Below are experts of layer 4 (counted from 0) of a mixture-of-experts language model. Rows are named router (the router's row for the expert) and show model dimensions 0-191. Each number is 128 + 24 x the weight over its row's rms, rounded and kept within 0 to 255. Numbers have three digits each.
After each expert's rows: a language model's description of what the expert responds to. This comes from a sample of Wikipedia text that the model never trained on.

# expert 7
router:153156115111134137130132107139133149126102120092139128156119091193095121150169137137199179139127150115138129143112152132134142143123112125116126094127138128108137133095100126118132112069063136162140117143138159140147137127152158119156141153101162118125095141172147088145170168135122124139114128138143151159137128158174171146142150144129145108097138115150153151144129158122135107115107166162127113121171103154158076132130153090106145124099150120148141144128106147142150109163137133109125139118156147099142088121162175133139154097066117150124139091114068113155149139139157179143
Common nouns after a determiner or possessive in prose, often roles, kinship terms and works, such as mother, generals, director, album.

# expert 10
router:142110117105129121108122078137113088148122124117113151133139096120152128116136116161147106122133109120128137117122133097160171136123159155115127195106134112098150133122104151132163150136160110131092162077137088127121142128115129170177124086166146113155089089130136112155104134123122180107114152115116147120122124124165131194149130137155174095123105109120148126106139088155134096115122160129113113174161138099099118138136102121147158123101101102117104128175095156094154130114135082163141141110137150141110144165126115106157081107117125115133163108160159148142107077109148087104
Colons in clock times, URLs and credit labels, plus degree and prime signs, dashes, and goal minutes in match reports, such as 18:00, https:.

# expert 1
router:122083138156134066113164098140132096124195104145130158143129139146126115137143086122108117167112127109151136164140148094131108139152130149121188107121122132130119182124120134111160170136140137142122150130107111151114136134124124121119123117125163117132139088185152156115125121111118155117121148140149130128115119148144104121153166141155145105115088154132086086141156134158121147122136117146138144146123141119102097188139122133147148082197131109105106123094119154120096094141164093124140109145145168110138109130126140133155086157162087127104111124147124142099113152086140122114
Final nouns of venue, street and institution names, often in sports results tables, such as Street, Park, Stadium, University.

# expert 0
router:162117147154155163148120086123149106147184182143123093139163125157171135103151132150128124124149124154113135129136100160127090103128112122127099136176123165141108105167150121149117125138094129126132182133113114114158102129122119154109123145128117142088096168135154119155163069112154095104105183140101144105137150152091085153125115114153155117150116149126093129101123142164139109106156115141176114110123146094118138080093135116117137152125141126129147138132109131159091091128118173129128085140085134120118138127181084115149113136137163115115109114133156120117120134071139117124
Digits of numbers in amounts, prices and table cells, often after $, over or more than, such as $300,000, 8.7 km, 64.60%.

# expert 5
router:126131110139117117116140171119128129141145160128131091170154096098149150155090126100112161115144118116150128138163114092126165103170105161098161095148112134138154075146145143144103138119141140095115132174147168109061133097137129157111139160100152119091152158131100132130119127156101146137153126128147151128152109106131137093117149091082153147091094136127174132094142170097146122153133099122150122182111150145125131089156149121185134132153099147145166118136164138136147134116117139115119128129182136125099141090100120078111191138116128150090121124141153145128162121114126175167
Line breaks ending bulleted list items, infobox lines and table rows, plus section headers such as See also, Born:, Scientific classification.

# expert 15
router:137115132143099131160149145141149112104126129122142111097122128124164122115073147131143142136113113124120122108145129133131082139142148134138157106149117110146160084130130116119146164141137079099155132114110124099145098145102133142126120127147122133126107177119147125123106099100125120143144115109108162131151101089108099100139131148105151147167186142136158128135127172141116117123076112119131167118108114140107169101136113095119118096087084142108106113105154117121141160120127080118094182122128147129140163113097098102107123124123089098148130142153165166117129147122125132158
Digits, punctuation and name pieces in dense lists and tables such as match scorers, taxon authorities and band credits, such as Rang-ers, Viscount.

# expert 9
router:139142139132110132116134141156174105134105105103152151146154147124150142132175098151128140135153142172130117146148140144081142140100166134108144123117136126174180128136109128128173056040107175151128137148138149120148107120103143105131155159155116158119105128145171147078128141141096144130108122132109109106151126135124147112128141143095130143106179115144117101147129133102145140142097125133106074137130145154126109146138120140091126166082152167126118084125149157134159119149167156145130138133135106158111139156110163155105146121121148080130162148111130094121145137109122145127
Articles, pronouns, auxiliaries and relative words opening clauses in running prose, such as the, which, he, It was, that the.

# expert 8
router:097124147116110156108113129131141134125153113114118121136150134127106157111158166114168155110140111134160120121120114132142087125091141155111134135136129080120093173120121145121137126139174174110149150131133118159163104165123147085085106096063133157140139107120088159142129115132120119163143124124170117121103106138112127149107105082168091127169100136140103136126114115130109129105160145074171183143091094188117156133134125165130098092122107106125112142121143172081092132108156147134142096143129115124120118095132106132160112123174143188153132150118139073108123147183136106145
Articles, possessive pronouns and 's before nouns in biographies and sports prose, such as as a, his, their, its, in her honor.

# expert 13
router:114079145155143130119137113103137104123154127131120133127144120134124105149123113145122072124097120141139123113141105121105119137128160119152092117114140173159147163110146120113126097158088091161160118134118126114089134147105139135125150122097132154161128098131096065139131082099138103125155119116161124133108115136118122091083094148117147159162131156112110101151091102090145155108135120160120139084164120124100113165162142176174120091152113127134121174124096086127078082134132146115139098137126146129124117110141105184134104134110114143172140154098140132131089162075142144119
Pieces inside non-English place and personal names (Arabic, Slavic, Asian, African), plus years after birth markers, such as Kak-uma, Polt-ava, ā.

# expert 2
router:152091116122159124134153119125103114124124121138125145123091157090089143097125071171082101153131105158161133092135130146173107084122160106161119133142104111110098084168176099134162093146162111094119109162111141136155185124145101116113133128126124089103152125089104141108116100149164118109140166140097096133135121108087118107131136169145106109161154147137145133106139092111130138128122088123105161138115108133144170122135107125133159100183130177082129117112122100151109141113145111160123076128113099121129108175104134136135095132134093128129108147118128141141104106126118134138
Cell separators and first numbers in statistics tables, census population rows, medal tables and seeded lists, such as | 1940, population of 6,538.

# expert 6
router:122154126141130138149093142115158143161084137167120159092194167097132098115140128118103103154111142096123169151124089138117180092136096102146143126138126099136164141104119114098097151153137109148106084107107124137129095116118124104132133115104119124129128105102112122114145075153148131140151109098106127122115123141112067146124155065097089112109139108093120136113139149136102137118115109117143102067108125125115156154090195116139120137145107104166149107153156128115154130133089105100147139133172111159118142098115060158138127117145092139126094128125118148173102138139098099107
Single capital letters opening split proper nouns, often right after of, in, at or a line break, such as of H(amilton), of C(yprus), P(ando).

# expert 4
router:064116099127127130129121118140112186109108136151128121088095112173111164092125160146127185157073141109121107120111134154109064132147116123131142100108122116125111119129138098132106094154088115131171119121130130160114126127147093105156122134165109142123149158110135159105127140150119116155129113139140136135140073119121114148112088135132112140098159077069136136162159158150127128131168107134136143126128103141121183106115141166135144122174158119143145150168127111173122162093109090142114136102112092076144102121151131103144124158125180118139096135120129154077137163177105117100
First pieces of words split into several tokens, often after of or the, such as pl, sp, fl, con, Coll, and ser in sergeant.

# expert 14
router:111140107099099111113118191131166131155154122084128134125096096100121115138084111107103136130123112133128116079124131131115149139154101111152100173077132169111141116132104151139103131148071125125108113153145099111154144121111126193119135090141129133113167178132086107157130163101103146106099151122134136103165130099134097080139136148165146174110165107131147143118126118120110135153092114131136105122134152088154177159164100120101090155137139143169114135131135092144133146157104163128119139122108133120157139124124148163127169125111117102106136166157129172133129095106127136137
Periods, paragraph breaks, closing table bars and closing == or === marks that end sentences, table rows or section headings.

# expert 3
router:138104147113162098142145166130134097134126122162120136138101155109149105136115155152127136107072120107083134149146104152167142158144134116133101151143141122151144109147122161118117123157144100098136110109144143097110139105115155177119133098157148129127155176123106134147080118134134132110114122145135141111148125123176110102154123158140138112156129149140136109134074123116097165145107156105144153137109139116157110131116113117155110107128165137179120156126165102134129128106115167142092143124080114135127127142110140142092139113123090144155120133148105142052091109124118132118
First names and subword pieces inside people's names in cast, roster and lineup lists, such as David, Ch-and-ler, Seix-as.

# expert 11
router:129160136113120131143155102119090180119127101136126075115094120144109132125120190101150119102130168143108067121129118100123134129126125145130105087107141145135074140130135143180101167151143133104151105100115128112131127155175118089122118156126101118181149105111137110110153122107155098152125053121133119172093184124089148131120097161162099125114122126142111130128126142120153107150114159129103136103124107131166131116118096127113128152137135107087131130105114149152145138155143114108127130128104121132123107113128118099150127133117136116166095103073124090169171166159141127132
Descriptive adjectives and word pieces that form them, mostly in scientific or general prose, such as high, political, aqu-atic, positive.

# expert 12
router:149138105139133150132110143127090144116091147116127124114111131112139112148082146093139110107138144102103148119091163119125167136136079121103146169132136118096110114123135122123145178105169127146105135118133130104119105128100116144129111132155119121126126106150154142134113179108133115118128143122127113138108193111122168125139149113099082133160054134138147165137122084133122131111166138133078132145134139107155120103119115120097130183093127144119129129104105093101148151111094129091145188134141157148162156141146147105059153099133190120092171122138116074120122075153118125135
Prepositions, infinitive to and verbs linking clauses in running prose, such as attempts to, against, between, would, issued.